From a checkpoint of a small mixture-of-experts model trained on Wikipedia.
Size: 13 layers, width 256, vocabulary 8192, 25.4M parameters.
Experts: 2 picks a token, a softmax router, a shared expert of 128 neurons.
Training: a variant of Muon for the experts, 264M tokens.
Below are experts of layer 8 (counted from 0) of a mixture-of-experts language model. Rows are named router (the router's row for the expert), down (a neuron's output weights, with its number) and show model dimensions 0-255. Each number is 200 + 20 x the weight over its row's rms, rounded and kept within 0 to 999.
Before each expert's rows: "raises" lists some tokens whose logits its average output raises strongly, later layers aside. This comes from a sample of Wikipedia text that the model never trained on.

# expert 22
raises: "20", "19", "24", "18", "ile", "21"
router,201,173,240,224,205,187,188,170,205,210,192,238,187,221,167,245,209,196,202,209,231,179,211,190,207,226,175,215,182,223,211,225,194,203,153,191,180,203,201,198,197,245,198,195,199,196,205,227,178,167,208,206,209,228,174,200,191,184,211,218,165,174,190,234,208,138,200,222,193,215,186,186,189,208,222,189,200,175,211,214,200,196,198,199,222,213,221,209,207,191,186,237,200,180,198,236,182,191,198,197,215,201,170,237,137,215,187,214,201,207,215,177,213,214,166,201,220,200,169,175,206,201,244,180,181,182,182,216,172,215,209,183,189,188,208,212,179,192,188,193,211,188,191,210,184,212,193,193,192,209,171,186,206,187,223,167,156,216,223,246,184,197,204,188,191,200,215,244,184,206,175,179,207,199,169,186,194,225,218,195,213,243,220,240,221,180,215,175,164,200,211,213,217,210,206,212,191,181,210,243,199,180,193,235,184,185,202,253,217,190,202,198,190,223,199,208,192,185,211,178,186,174,199,200,199,157,189,188,215,212,184,152,207,223,210,201,204,200,194,186,206,207,206,183,216,181,255,169,196,201,182,211,213,190,213,170
down0,182,190,195,233,208,187,208,220,206,235,236,206,222,178,204,216,200,209,199,194,224,183,174,195,161,221,205,208,168,185,232,190,190,205,199,220,205,198,185,180,179,214,196,198,204,203,191,219,177,202,200,205,172,179,256,200,170,170,171,177,203,196,178,178,185,216,178,204,211,203,169,187,211,204,179,209,212,217,269,171,207,219,195,202,210,190,179,193,164,190,227,179,202,218,193,171,219,194,206,169,212,220,230,190,194,219,191,195,181,193,210,182,189,206,211,197,178,178,184,176,200,254,228,208,208,234,224,192,177,229,203,207,193,217,201,177,183,244,182,201,202,176,192,221,208,226,173,183,168,188,172,226,186,193,173,209,187,199,207,190,164,211,176,211,189,196,193,166,186,180,173,172,220,198,260,202,237,199,198,197,200,179,182,197,226,208,212,206,225,180,222,185,173,206,198,200,163,188,196,231,202,208,173,201,206,220,220,169,192,157,244,172,214,207,213,236,155,215,211,198,210,200,205,196,214,171,165,208,186,227,203,205,251,212,182,225,202,195,213,188,216,180,164,203,203,203,207,207,190,220,173,204,202,215,165,205

# expert 1
raises: "war", "ct", "cher", "ult", "uc", "ference"
router,215,194,211,211,188,224,215,183,216,225,148,199,199,213,176,233,208,223,198,229,199,151,184,178,209,184,181,216,193,206,228,174,188,216,226,203,185,218,192,184,214,203,158,191,165,208,238,204,201,188,211,172,219,191,232,224,215,192,239,191,202,212,177,211,204,161,206,224,220,203,224,176,218,208,227,220,228,161,203,217,197,200,188,191,207,228,223,204,221,216,194,192,233,191,181,230,188,175,201,184,206,214,182,197,196,205,192,217,189,212,205,196,188,210,202,192,222,214,182,187,218,212,165,205,157,146,214,216,182,214,192,165,210,217,212,177,149,187,207,216,183,205,183,195,159,184,206,183,228,206,204,211,215,189,222,180,216,226,235,199,204,185,241,187,181,180,222,202,201,205,197,232,214,217,197,199,189,209,245,224,209,190,206,210,207,170,200,184,211,192,211,181,244,222,192,216,202,151,217,225,199,191,184,193,185,188,217,211,198,209,222,206,209,226,197,171,210,149,202,205,193,206,211,190,237,202,203,185,229,260,163,195,205,177,216,219,213,208,207,200,200,148,196,153,215,179,224,202,199,214,179,206,202,219,212,182
down0,199,223,250,211,200,208,243,213,228,234,213,211,200,203,229,222,228,211,191,229,201,174,194,194,193,192,195,201,184,206,231,199,185,194,183,230,168,190,216,190,216,183,170,198,209,195,200,204,215,243,214,206,237,204,223,262,207,202,165,220,171,221,209,224,177,217,179,215,227,170,186,164,232,207,235,197,171,209,181,224,210,230,216,196,175,219,198,193,164,226,197,213,179,194,215,194,199,177,186,193,194,144,194,208,230,181,197,190,191,230,204,194,201,173,211,193,162,159,198,222,237,202,173,206,203,231,210,204,210,197,163,220,201,218,215,178,201,212,182,195,225,232,184,201,194,186,192,208,196,222,215,183,205,208,171,188,206,191,199,205,207,189,176,225,189,201,186,199,178,221,180,189,166,214,179,193,221,199,210,190,206,201,189,217,184,222,221,187,219,188,215,221,206,193,195,202,240,186,195,203,199,222,227,205,198,153,179,187,162,201,218,167,251,169,211,201,179,237,204,228,190,217,208,202,179,196,187,195,196,203,198,214,184,217,162,228,189,220,178,204,202,223,173,201,209,224,211,221,183,246,205,160,226,219,169,201

# expert 19
raises: "The", "|", "There", "This", "Personal"
router,208,188,233,217,210,182,189,184,201,218,158,201,206,216,196,228,200,201,191,234,238,168,179,187,213,243,165,173,199,185,230,237,165,168,188,167,201,177,179,180,219,241,186,191,185,186,223,239,202,164,227,209,200,241,210,225,217,208,196,207,190,158,203,203,182,176,182,199,204,222,212,209,195,210,212,167,191,164,207,202,225,205,195,200,191,240,187,209,187,202,191,210,213,167,145,227,190,208,184,183,231,220,196,205,187,185,182,215,190,185,221,242,218,188,210,227,205,197,170,189,213,201,236,206,209,195,183,207,205,223,184,241,190,207,224,204,206,203,194,217,208,150,192,168,199,171,200,187,208,221,175,219,219,184,232,182,177,200,179,217,183,238,213,200,174,204,202,188,226,183,222,208,223,220,161,189,222,238,210,196,219,218,210,209,191,160,213,174,160,162,189,218,192,217,216,214,177,204,223,217,160,157,201,208,205,175,199,195,208,213,188,212,181,204,199,218,186,191,184,193,175,169,186,193,212,181,206,199,197,226,200,200,225,194,205,197,204,169,183,193,191,180,177,218,212,197,210,173,212,225,203,232,219,171,197,210
down0,228,184,176,177,244,186,176,156,198,205,188,231,240,213,197,199,211,218,217,206,197,168,186,216,194,196,214,195,177,178,178,239,221,230,221,186,214,185,209,188,146,219,209,203,211,182,189,199,192,212,172,226,210,175,179,164,207,182,192,191,196,192,241,196,196,220,192,258,161,235,206,215,215,203,216,186,198,201,211,203,182,212,227,199,216,229,183,226,185,243,219,201,204,228,170,184,225,191,198,178,186,191,235,214,181,168,177,176,228,189,209,239,235,233,193,203,177,182,222,163,207,213,208,189,188,177,196,196,203,182,214,203,222,211,182,205,196,185,188,173,184,194,176,217,212,196,201,214,199,174,221,168,185,220,203,222,241,169,202,178,176,204,208,180,217,181,201,221,184,211,184,188,169,160,226,188,200,218,204,208,185,240,179,171,191,183,195,220,209,234,176,204,193,169,211,174,196,198,205,232,220,214,192,211,192,192,198,183,208,209,185,225,193,208,179,200,192,212,193,235,174,153,221,187,173,209,199,188,194,194,211,231,195,205,219,211,250,197,212,204,186,177,237,177,184,213,207,187,180,196,208,229,219,212,174,210

# expert 10
raises: "hes", "hed", "ory"
router,239,195,257,237,188,191,181,183,202,203,170,166,180,195,207,238,228,219,196,206,269,199,193,209,205,203,212,169,218,208,194,190,169,205,169,199,206,201,213,193,201,244,197,183,189,157,248,245,193,179,227,177,214,208,187,234,199,197,216,223,186,184,212,220,191,157,196,209,220,194,205,165,198,234,221,196,187,163,211,199,219,230,188,196,198,234,212,196,203,217,211,216,212,186,210,203,202,177,178,211,218,213,195,241,206,176,213,210,190,195,193,205,209,195,186,191,215,214,154,175,175,199,214,186,200,157,191,217,179,213,171,237,225,219,187,184,212,162,222,207,169,186,195,194,191,191,186,191,187,208,168,186,218,187,213,178,181,190,213,192,218,210,220,175,209,235,209,231,207,184,203,203,232,203,182,174,201,203,210,199,221,215,221,191,244,180,219,188,194,203,191,207,223,228,186,196,230,168,199,202,163,186,171,202,188,179,223,190,203,203,187,199,176,226,213,193,205,175,184,197,179,184,191,225,239,197,226,196,206,198,177,210,236,188,181,201,237,191,200,180,176,212,217,196,195,205,228,209,252,211,188,213,226,189,221,209
down0,162,190,207,194,214,190,203,197,221,193,191,219,211,196,231,210,177,197,209,208,206,217,167,241,223,202,194,198,208,213,208,219,201,206,199,214,210,162,215,201,200,188,194,161,200,220,201,241,190,224,203,178,168,211,210,188,196,267,176,172,223,220,221,212,204,196,162,207,240,175,213,209,193,242,217,183,181,245,214,187,207,236,199,232,194,232,176,176,221,187,214,238,179,209,224,200,185,211,203,181,217,258,228,194,190,193,221,156,187,189,191,181,176,188,231,173,206,192,212,208,205,210,195,216,203,183,216,186,213,193,189,262,199,160,202,214,198,174,212,223,201,180,212,213,191,198,192,188,199,215,190,211,213,185,182,274,196,189,208,226,215,197,186,218,236,225,221,224,229,212,200,192,200,203,213,199,173,200,197,184,179,188,218,198,174,198,235,195,232,200,223,217,204,184,175,189,185,163,177,192,175,201,162,178,217,223,210,216,218,208,210,168,202,190,203,213,195,222,182,206,177,213,196,205,213,176,229,210,218,215,220,188,189,178,188,171,192,188,200,169,184,185,203,158,192,193,217,177,195,210,188,208,196,173,225,233

# expert 15
raises: " In", " However", " The", " This", " As", " He"
router,203,182,236,222,190,209,207,190,198,243,187,216,173,221,215,236,209,185,190,223,212,204,199,219,244,207,207,181,217,237,205,202,193,160,187,215,186,201,223,176,193,214,180,199,168,166,199,226,202,175,239,175,225,216,200,223,192,172,215,233,187,190,210,205,214,187,190,228,181,207,224,203,183,221,224,211,231,200,189,202,200,217,189,201,232,185,217,196,226,242,178,234,200,196,182,187,183,171,191,212,204,193,198,225,184,173,201,211,185,227,211,185,233,218,189,192,229,197,192,205,196,214,223,204,170,207,208,209,206,215,195,196,224,242,200,207,172,184,223,225,187,155,180,167,177,175,214,192,239,200,172,205,206,178,215,198,173,180,194,212,198,203,198,212,193,201,194,209,182,180,230,200,238,261,214,180,186,227,206,201,236,257,229,211,241,189,258,202,178,171,226,177,183,194,184,188,202,202,239,220,187,174,200,205,203,175,225,194,188,219,202,212,202,216,210,205,188,180,222,217,190,204,221,191,204,192,204,150,213,220,187,161,206,200,186,221,200,184,206,220,198,177,202,194,215,167,222,173,221,213,183,218,197,187,213,177
down0,209,190,247,194,212,206,208,212,213,223,195,200,204,226,234,226,192,229,202,167,161,211,173,194,187,207,240,192,194,177,161,192,212,188,193,189,191,206,198,175,195,243,223,221,213,191,197,211,214,162,196,195,213,194,210,206,199,150,188,202,181,181,211,243,208,193,177,199,191,214,197,193,216,194,204,199,193,202,213,223,204,168,257,207,186,195,198,192,225,203,192,217,192,230,192,187,224,196,235,226,180,181,198,216,203,212,246,178,198,172,227,202,184,205,191,199,220,180,248,191,200,201,197,236,176,212,197,200,181,216,206,189,229,206,207,173,167,193,180,246,189,241,230,180,196,201,187,201,209,222,188,194,213,219,190,169,165,197,221,205,200,203,179,208,166,195,201,265,223,193,220,203,192,198,229,204,199,193,177,199,190,231,240,199,196,203,204,205,194,183,218,189,209,166,194,192,194,209,204,211,212,182,206,243,196,191,225,207,175,224,202,225,231,237,197,183,196,218,193,220,217,200,202,178,210,167,174,172,198,174,210,211,208,186,233,201,192,180,231,184,237,180,223,207,187,176,212,188,213,143,198,153,204,169,166,199

# expert 21
raises: "\n\n", "\n", ".\n\n", ".\n", ":\n\n", ";"
router,219,177,200,217,202,203,172,165,210,198,204,211,181,223,197,220,220,229,195,216,211,204,203,198,211,191,187,224,196,228,225,214,189,203,176,194,185,226,236,198,213,228,173,196,181,184,226,205,203,191,212,180,208,201,173,207,197,188,231,185,181,175,178,233,163,217,151,207,207,222,203,202,221,222,216,162,184,138,231,228,194,192,190,191,204,229,213,222,217,224,217,230,196,170,208,205,175,150,193,201,180,246,169,244,188,217,188,213,208,208,196,233,228,223,194,212,214,195,205,173,183,219,204,188,202,176,182,211,181,206,201,233,236,216,198,184,202,186,190,195,164,215,165,176,198,192,203,180,224,211,164,209,203,169,244,165,155,205,207,195,221,177,220,181,191,205,206,204,209,200,176,205,221,185,209,180,223,203,191,216,184,216,202,232,237,183,188,182,168,190,211,230,213,205,216,204,197,164,197,221,222,209,184,208,203,172,210,184,241,223,175,191,206,209,198,202,183,148,184,199,190,206,207,205,215,176,197,190,218,214,159,201,210,203,166,222,183,187,190,221,187,168,212,189,196,189,253,186,216,218,190,207,210,220,195,172
down0,178,192,217,180,190,232,162,192,237,173,201,174,213,214,213,194,211,209,199,157,189,175,188,178,199,191,206,234,232,176,212,218,208,166,208,238,227,193,227,210,210,243,210,182,175,199,193,179,168,210,190,177,173,170,184,209,221,183,212,177,195,176,163,182,213,209,226,190,217,238,167,207,218,197,191,194,195,206,195,184,197,238,211,193,220,191,216,195,220,196,194,209,208,249,215,182,173,193,203,208,223,224,204,242,206,190,167,196,185,227,213,244,194,176,195,218,202,220,215,219,219,205,213,174,186,198,181,204,216,218,198,186,200,199,191,212,218,200,187,211,182,183,188,213,169,224,195,197,204,174,208,204,210,184,234,205,198,212,210,220,184,182,187,190,205,207,171,212,229,165,187,168,192,198,195,207,230,199,171,223,216,183,186,215,198,210,201,201,171,225,231,209,164,223,217,206,178,192,181,180,192,170,185,173,173,210,211,158,195,179,196,237,188,204,219,185,177,196,205,187,191,256,186,200,213,186,164,179,214,176,228,157,188,179,208,207,226,169,211,221,192,185,200,221,244,227,175,182,209,182,222,243,217,185,168,221

# expert 13
raises: "ware", "ster", "p"
router,233,184,217,233,174,141,179,205,212,192,176,193,184,240,203,232,188,191,178,225,205,174,193,185,223,195,202,208,230,252,200,231,184,193,189,198,212,228,239,164,192,218,209,199,181,178,203,211,190,179,217,168,190,209,174,214,170,173,186,224,174,154,196,202,183,185,201,195,202,202,191,224,183,211,192,180,224,202,162,202,210,228,166,202,181,239,229,185,180,210,217,208,209,200,167,193,194,194,200,220,200,196,180,210,165,184,203,244,181,176,226,182,190,182,200,206,205,191,181,181,217,188,193,209,198,216,216,211,197,222,207,196,189,213,236,217,215,167,178,181,165,195,189,188,180,197,211,201,222,210,200,201,183,184,199,183,172,197,233,220,184,187,222,168,179,183,226,205,213,176,182,192,194,206,182,203,193,186,234,207,198,217,232,171,219,180,228,152,168,185,223,194,234,183,231,205,178,188,186,215,160,197,174,208,193,165,203,194,189,191,181,196,209,205,208,199,197,191,208,195,202,200,202,158,246,146,186,214,205,218,197,190,201,212,169,217,198,206,199,222,202,192,205,163,242,222,218,185,220,212,195,232,185,176,232,200
down0,236,198,205,182,160,221,226,205,220,254,191,189,216,196,136,185,207,150,185,217,203,221,191,184,206,188,176,176,215,190,216,167,208,241,212,244,221,201,216,176,210,159,181,210,222,156,194,191,218,202,218,165,177,172,198,209,211,237,226,194,180,205,212,193,202,223,202,204,195,178,199,172,197,206,171,192,224,219,200,202,205,228,210,205,189,256,202,201,221,209,156,195,224,201,226,208,237,187,176,228,150,171,258,215,171,199,213,223,199,191,190,195,173,172,189,171,225,190,224,207,227,204,165,218,193,143,226,201,199,187,194,209,170,178,218,194,206,214,186,188,180,168,205,210,189,205,213,180,162,190,183,198,214,181,199,204,216,230,215,200,240,194,177,215,202,192,193,175,183,188,201,183,205,185,216,172,216,216,200,197,189,200,228,198,188,176,217,198,223,236,168,209,167,193,198,179,193,196,199,219,215,192,197,202,200,204,228,212,164,228,178,201,206,181,205,211,232,186,192,207,190,210,207,198,176,193,214,174,191,208,196,183,228,191,191,191,189,194,198,179,186,222,196,190,215,171,219,204,209,206,214,187,197,197,206,208

# expert 16
raises: " the", " his", " a", " their"
router,212,160,225,206,208,194,232,188,201,223,169,203,210,216,178,195,220,223,173,202,189,175,214,193,199,223,201,219,209,245,220,191,206,194,166,187,181,208,205,187,225,224,207,178,214,170,215,221,190,154,190,186,212,228,161,241,183,180,223,211,192,167,223,218,212,203,195,198,191,209,242,194,182,244,183,207,214,204,216,203,228,259,193,185,191,221,199,199,208,189,218,219,205,165,185,200,164,201,192,200,173,216,198,227,186,213,196,220,200,182,211,202,210,214,184,184,227,178,190,184,182,214,193,160,185,185,212,218,184,226,190,175,171,213,185,193,183,178,219,201,191,172,212,172,189,207,223,187,224,197,170,182,218,176,210,181,208,167,219,207,205,250,214,200,191,171,221,200,222,219,178,244,216,215,185,201,227,244,198,184,226,218,225,188,197,151,213,186,174,191,229,192,213,210,202,199,178,187,230,214,184,198,188,219,179,184,189,216,210,226,178,213,214,221,226,200,188,190,201,165,181,199,229,181,235,193,194,175,227,224,174,175,207,202,156,222,193,189,196,179,202,214,157,188,198,206,214,163,216,239,180,227,197,201,203,194
down0,190,212,195,223,195,221,194,176,194,196,180,197,178,222,231,233,209,165,211,218,194,196,171,222,209,203,191,204,197,205,205,220,210,182,200,215,196,182,206,178,230,195,216,209,193,199,231,188,181,190,217,184,189,219,202,203,177,201,179,183,148,164,217,214,189,227,204,182,204,211,207,214,237,226,192,210,199,203,200,204,207,217,209,214,180,215,185,225,197,186,171,189,189,169,178,207,174,191,200,244,172,196,202,220,202,193,190,198,225,158,206,203,178,189,208,194,177,210,215,199,222,194,170,193,163,206,168,196,167,219,215,226,187,193,191,177,187,244,167,235,146,206,234,211,190,210,209,146,205,232,196,178,198,213,225,183,218,187,182,206,196,236,179,204,192,217,194,253,189,197,168,160,204,190,225,212,199,209,204,206,191,157,215,177,222,176,194,220,212,215,212,182,166,228,166,187,190,196,203,125,199,180,199,185,192,210,197,197,190,220,206,218,248,224,201,236,203,226,225,190,225,177,185,201,195,197,232,193,214,192,199,195,199,232,241,214,190,185,215,187,202,218,210,234,216,198,184,217,168,227,209,194,194,223,170,178

# expert 12
raises: " born", "gy", "ises"
router,231,160,230,229,207,225,167,160,222,220,189,236,209,213,182,219,207,221,183,192,217,184,174,211,232,209,199,198,227,200,210,194,178,190,172,183,192,186,199,159,203,234,190,183,215,184,214,229,210,182,186,221,219,202,190,223,203,191,204,191,180,171,190,184,178,232,183,221,213,205,236,179,189,213,204,189,195,192,200,205,194,196,192,180,191,218,216,198,236,185,227,245,222,207,175,197,187,190,194,193,205,238,192,214,204,207,187,224,183,211,201,196,189,197,213,202,230,197,177,195,209,186,199,182,197,183,209,206,198,209,198,202,188,211,222,200,185,178,205,212,170,209,199,210,181,176,211,200,230,165,160,199,206,145,228,164,178,187,255,211,224,195,199,193,182,188,196,224,210,193,183,235,199,219,147,180,245,207,216,178,209,216,226,192,234,195,202,186,180,176,199,224,198,271,213,215,192,186,217,210,181,201,163,189,173,193,207,208,231,182,186,185,169,211,218,209,182,150,190,198,212,173,227,191,210,181,205,173,219,205,174,195,211,186,158,206,182,185,166,182,197,201,195,185,176,178,221,171,221,223,192,213,187,160,195,182
down0,188,167,220,169,223,214,207,230,235,205,215,205,199,243,173,218,190,179,207,218,206,197,215,209,203,183,227,186,224,214,216,174,205,209,198,165,186,206,182,219,192,186,172,187,192,193,168,207,228,210,205,190,206,184,215,242,181,218,173,197,207,210,203,182,192,221,183,202,226,196,205,185,171,197,206,188,185,215,169,199,225,191,186,200,168,165,189,195,201,177,188,180,189,202,222,234,174,179,177,214,183,191,207,157,176,203,187,178,206,190,193,222,156,186,232,201,193,214,226,169,223,212,189,171,206,202,191,201,230,221,165,183,196,234,163,214,198,217,217,188,200,175,251,176,201,199,171,240,220,186,209,212,172,169,204,199,192,253,199,166,178,210,205,181,204,193,193,203,167,203,199,216,187,227,216,186,185,179,196,171,202,174,187,212,209,215,203,181,173,204,210,230,225,209,201,208,172,198,190,183,234,215,173,211,189,176,230,213,177,202,199,178,196,215,205,188,218,222,277,170,214,219,212,184,166,248,218,215,183,178,228,226,173,204,201,171,207,196,205,186,197,188,177,211,165,223,202,209,195,208,201,227,183,194,222,182

# expert 5
raises: "ie", "and", "ily", "anda", "y"
router,217,163,202,209,189,180,174,217,184,218,193,230,205,203,148,202,220,232,188,203,216,187,168,157,202,206,172,173,215,200,191,185,207,182,220,219,178,189,192,196,196,220,171,178,204,200,215,213,183,199,213,187,211,239,208,198,204,176,179,206,171,213,212,203,199,194,199,200,181,182,199,159,202,223,202,187,207,200,200,187,249,220,207,176,245,178,221,197,237,225,228,223,199,163,181,199,177,219,184,194,231,209,183,204,211,172,203,225,178,207,196,224,226,166,161,195,245,207,204,196,188,218,189,173,189,189,180,190,219,234,186,213,252,191,203,212,182,179,223,192,189,185,209,216,158,193,239,177,212,227,193,174,208,194,230,156,189,191,208,218,238,194,222,179,167,202,202,212,189,176,181,165,229,201,193,172,191,197,234,194,231,215,203,214,198,203,203,221,149,185,189,228,212,207,234,220,169,212,209,228,187,194,175,217,190,199,219,192,229,206,175,185,191,222,219,198,202,198,194,183,190,202,205,203,189,155,191,213,238,190,185,155,183,186,188,184,211,167,205,204,161,176,226,191,223,178,212,203,197,215,197,178,211,187,203,192
down0,214,198,238,204,178,178,188,207,165,190,222,226,205,213,183,182,194,215,165,221,192,215,172,202,169,185,231,199,214,219,195,199,223,204,226,225,191,201,217,207,196,213,201,225,187,210,213,202,185,205,248,192,217,213,171,222,237,184,205,197,210,214,203,201,197,191,198,197,208,158,123,215,191,218,173,219,218,174,206,181,192,192,188,222,207,207,178,163,169,236,194,217,211,217,189,201,223,213,193,220,212,205,203,204,211,230,201,164,216,201,226,204,191,180,218,245,186,203,216,219,188,205,179,214,205,164,190,192,222,216,180,217,183,202,198,155,183,217,177,178,186,215,222,203,205,195,190,252,213,216,164,205,200,204,177,208,198,209,196,183,200,198,216,189,167,170,213,194,223,165,166,216,216,233,168,233,223,164,198,197,175,164,211,213,226,219,172,227,199,201,192,245,225,186,196,179,193,217,192,188,220,226,195,194,185,188,222,212,199,185,178,223,205,229,184,203,233,222,216,228,219,218,202,180,248,190,218,157,174,195,199,203,213,191,201,197,217,189,188,195,213,178,209,169,238,153,231,211,203,213,206,201,185,224,197,189

# expert 17
raises: " others", " other", "ements"
router,196,172,220,224,197,184,192,185,203,223,203,201,193,202,172,226,224,204,192,202,205,179,176,236,196,179,188,191,231,219,228,206,181,187,197,186,174,197,172,171,207,245,174,194,184,185,226,243,190,196,208,192,208,219,182,189,164,186,179,203,161,190,185,229,206,205,180,221,177,224,229,212,209,200,220,189,195,187,201,250,200,195,178,166,197,214,211,187,230,216,192,214,195,215,182,211,184,192,180,190,198,230,176,229,175,209,183,198,217,218,222,207,206,207,172,197,236,195,207,181,208,206,222,184,184,189,221,218,182,187,193,207,207,201,210,233,205,188,196,161,181,175,178,193,192,168,210,201,218,194,154,198,182,167,203,161,212,206,226,202,203,216,214,214,197,201,204,201,231,173,176,210,207,212,157,193,247,211,205,173,213,206,214,170,238,182,223,164,222,162,191,194,192,203,203,215,190,156,217,195,197,175,181,201,206,216,187,170,245,214,181,185,171,196,212,171,195,192,221,178,202,174,225,206,206,169,212,198,228,207,182,216,218,193,145,244,222,209,190,163,175,213,194,176,206,169,233,182,196,180,188,240,179,194,234,197
down0,204,226,168,193,223,186,217,175,218,189,208,192,179,211,213,215,183,147,219,212,203,217,203,197,191,231,170,174,186,185,226,188,205,197,193,182,204,233,160,177,201,233,226,193,216,212,205,220,236,247,191,165,223,186,200,167,251,219,193,221,191,202,236,211,218,199,224,183,196,201,219,204,184,203,171,190,206,199,198,206,230,229,207,221,186,218,159,199,226,201,200,176,207,195,237,205,191,224,201,178,226,183,191,197,192,151,180,211,189,213,188,195,184,188,212,220,203,178,210,218,201,186,217,180,194,201,175,178,177,191,185,176,180,202,206,169,170,208,204,167,202,199,190,172,228,206,194,156,193,217,190,210,205,221,197,221,204,216,207,211,195,208,208,173,169,157,200,235,189,228,202,191,188,182,217,205,178,163,201,173,220,232,190,230,199,193,172,175,230,214,187,213,215,217,182,230,205,195,207,192,164,224,184,214,242,194,242,217,190,201,172,189,182,232,200,199,184,178,197,181,192,192,203,204,195,203,201,203,178,173,202,170,173,215,195,234,202,191,180,211,169,189,169,218,209,176,201,200,221,200,246,221,200,181,170,142

# expert 23
raises: ".", ".\n\n", "ex"
router,235,175,230,222,211,206,173,197,218,229,187,222,187,217,162,231,194,210,165,215,224,213,190,242,213,176,194,196,206,228,202,215,182,178,172,177,199,192,208,185,196,235,180,159,197,194,235,229,214,161,205,180,198,212,184,227,198,178,195,216,179,167,203,235,207,209,190,213,209,202,193,219,205,225,218,204,195,183,232,205,238,223,181,191,210,205,175,193,214,216,201,215,224,226,170,216,178,207,180,170,216,212,201,192,196,201,191,218,193,165,205,210,198,238,177,177,231,190,186,178,195,186,211,208,179,161,224,197,207,190,174,200,199,200,205,193,189,187,204,211,181,202,177,196,159,182,173,173,209,211,148,197,197,185,224,159,171,189,194,216,203,172,195,189,165,198,208,230,232,208,191,225,233,215,146,198,225,208,188,206,217,207,201,192,248,174,208,167,177,175,197,180,181,204,219,210,222,187,187,226,157,185,177,227,197,192,213,227,208,217,181,193,192,219,198,169,178,180,196,231,200,195,176,188,180,175,192,199,210,208,179,189,220,169,188,182,201,203,213,213,212,203,199,150,220,190,251,168,209,198,174,213,209,194,182,195
down0,205,201,199,180,191,236,202,207,200,186,185,189,224,196,224,205,184,215,201,178,176,215,170,194,193,190,229,216,211,176,191,190,237,225,164,173,213,192,199,175,189,209,182,151,140,210,200,194,197,181,198,186,204,181,185,180,220,182,198,202,182,181,224,229,201,198,203,209,195,178,211,212,189,188,218,181,195,207,196,167,195,212,224,207,220,232,182,207,216,225,236,195,235,227,197,189,211,187,191,212,205,232,221,220,209,200,190,208,202,208,190,193,214,194,185,234,203,219,187,216,207,188,185,222,208,230,229,177,199,187,207,187,208,168,209,217,186,186,207,198,209,211,225,192,214,191,195,197,185,198,208,180,226,213,188,241,208,200,149,130,161,199,206,168,205,167,214,186,200,209,208,166,223,152,208,212,207,175,154,203,196,226,187,186,162,216,183,195,214,195,193,191,189,210,208,216,241,203,177,255,167,178,203,207,186,202,187,180,192,199,236,170,183,156,188,166,220,189,175,205,224,209,221,196,203,182,211,184,175,201,188,246,182,193,227,215,183,201,178,165,153,211,200,206,203,198,186,202,193,168,195,195,151,183,210,233

# expert 8
raises: "ash", "arri", "ows"
router,208,163,246,202,191,224,221,187,199,220,196,184,166,218,200,246,202,242,188,216,221,187,164,199,231,177,206,194,215,222,209,195,194,191,173,190,191,214,192,183,240,243,206,204,217,174,233,226,212,195,209,208,200,218,233,205,178,176,211,199,188,173,174,216,198,197,194,213,217,231,202,165,191,209,215,209,177,198,184,204,206,197,156,193,200,210,202,235,226,210,214,202,165,216,183,220,218,194,212,176,204,233,201,199,186,163,183,224,177,215,188,208,192,220,207,185,214,184,208,183,172,225,196,200,191,169,198,216,172,205,191,179,202,219,216,227,190,195,222,197,195,200,204,187,183,158,178,176,223,227,184,202,225,203,221,169,208,183,212,240,191,215,170,187,176,229,219,252,209,184,212,241,206,179,185,213,216,211,209,179,205,226,222,221,213,188,193,184,197,167,203,195,205,223,225,202,195,208,250,192,181,178,174,228,154,172,219,219,236,187,180,164,194,213,188,191,168,158,223,188,173,182,226,183,201,186,193,212,192,193,185,176,237,166,194,197,199,196,184,224,186,201,184,177,201,189,231,203,215,214,202,205,216,160,225,195
down0,206,213,210,212,210,250,198,163,182,182,201,209,212,246,199,185,209,214,204,197,209,175,223,211,197,185,162,168,201,168,211,176,201,235,176,186,192,213,212,198,182,191,229,201,226,258,178,180,214,199,236,189,225,210,207,181,229,183,224,186,201,217,221,215,199,186,189,206,186,205,203,199,212,199,172,190,208,201,205,208,217,215,218,198,217,191,216,174,182,216,216,218,209,218,229,185,154,202,190,225,217,224,199,204,227,186,212,177,238,231,241,221,204,191,192,170,215,204,186,201,203,210,220,194,189,215,155,177,220,197,190,176,216,176,205,185,186,200,187,189,214,183,186,198,186,215,218,198,191,161,159,226,206,178,226,148,204,181,210,202,203,207,218,204,201,211,204,206,229,195,222,192,182,188,206,236,218,167,205,197,180,210,228,241,194,203,152,200,230,186,227,199,199,214,194,200,225,193,204,165,211,193,167,184,186,189,225,202,173,217,211,190,155,140,211,175,206,188,171,196,223,213,189,199,241,193,183,226,195,226,198,177,200,182,199,148,206,182,210,178,228,178,181,199,223,225,210,169,207,180,171,200,175,222,190,205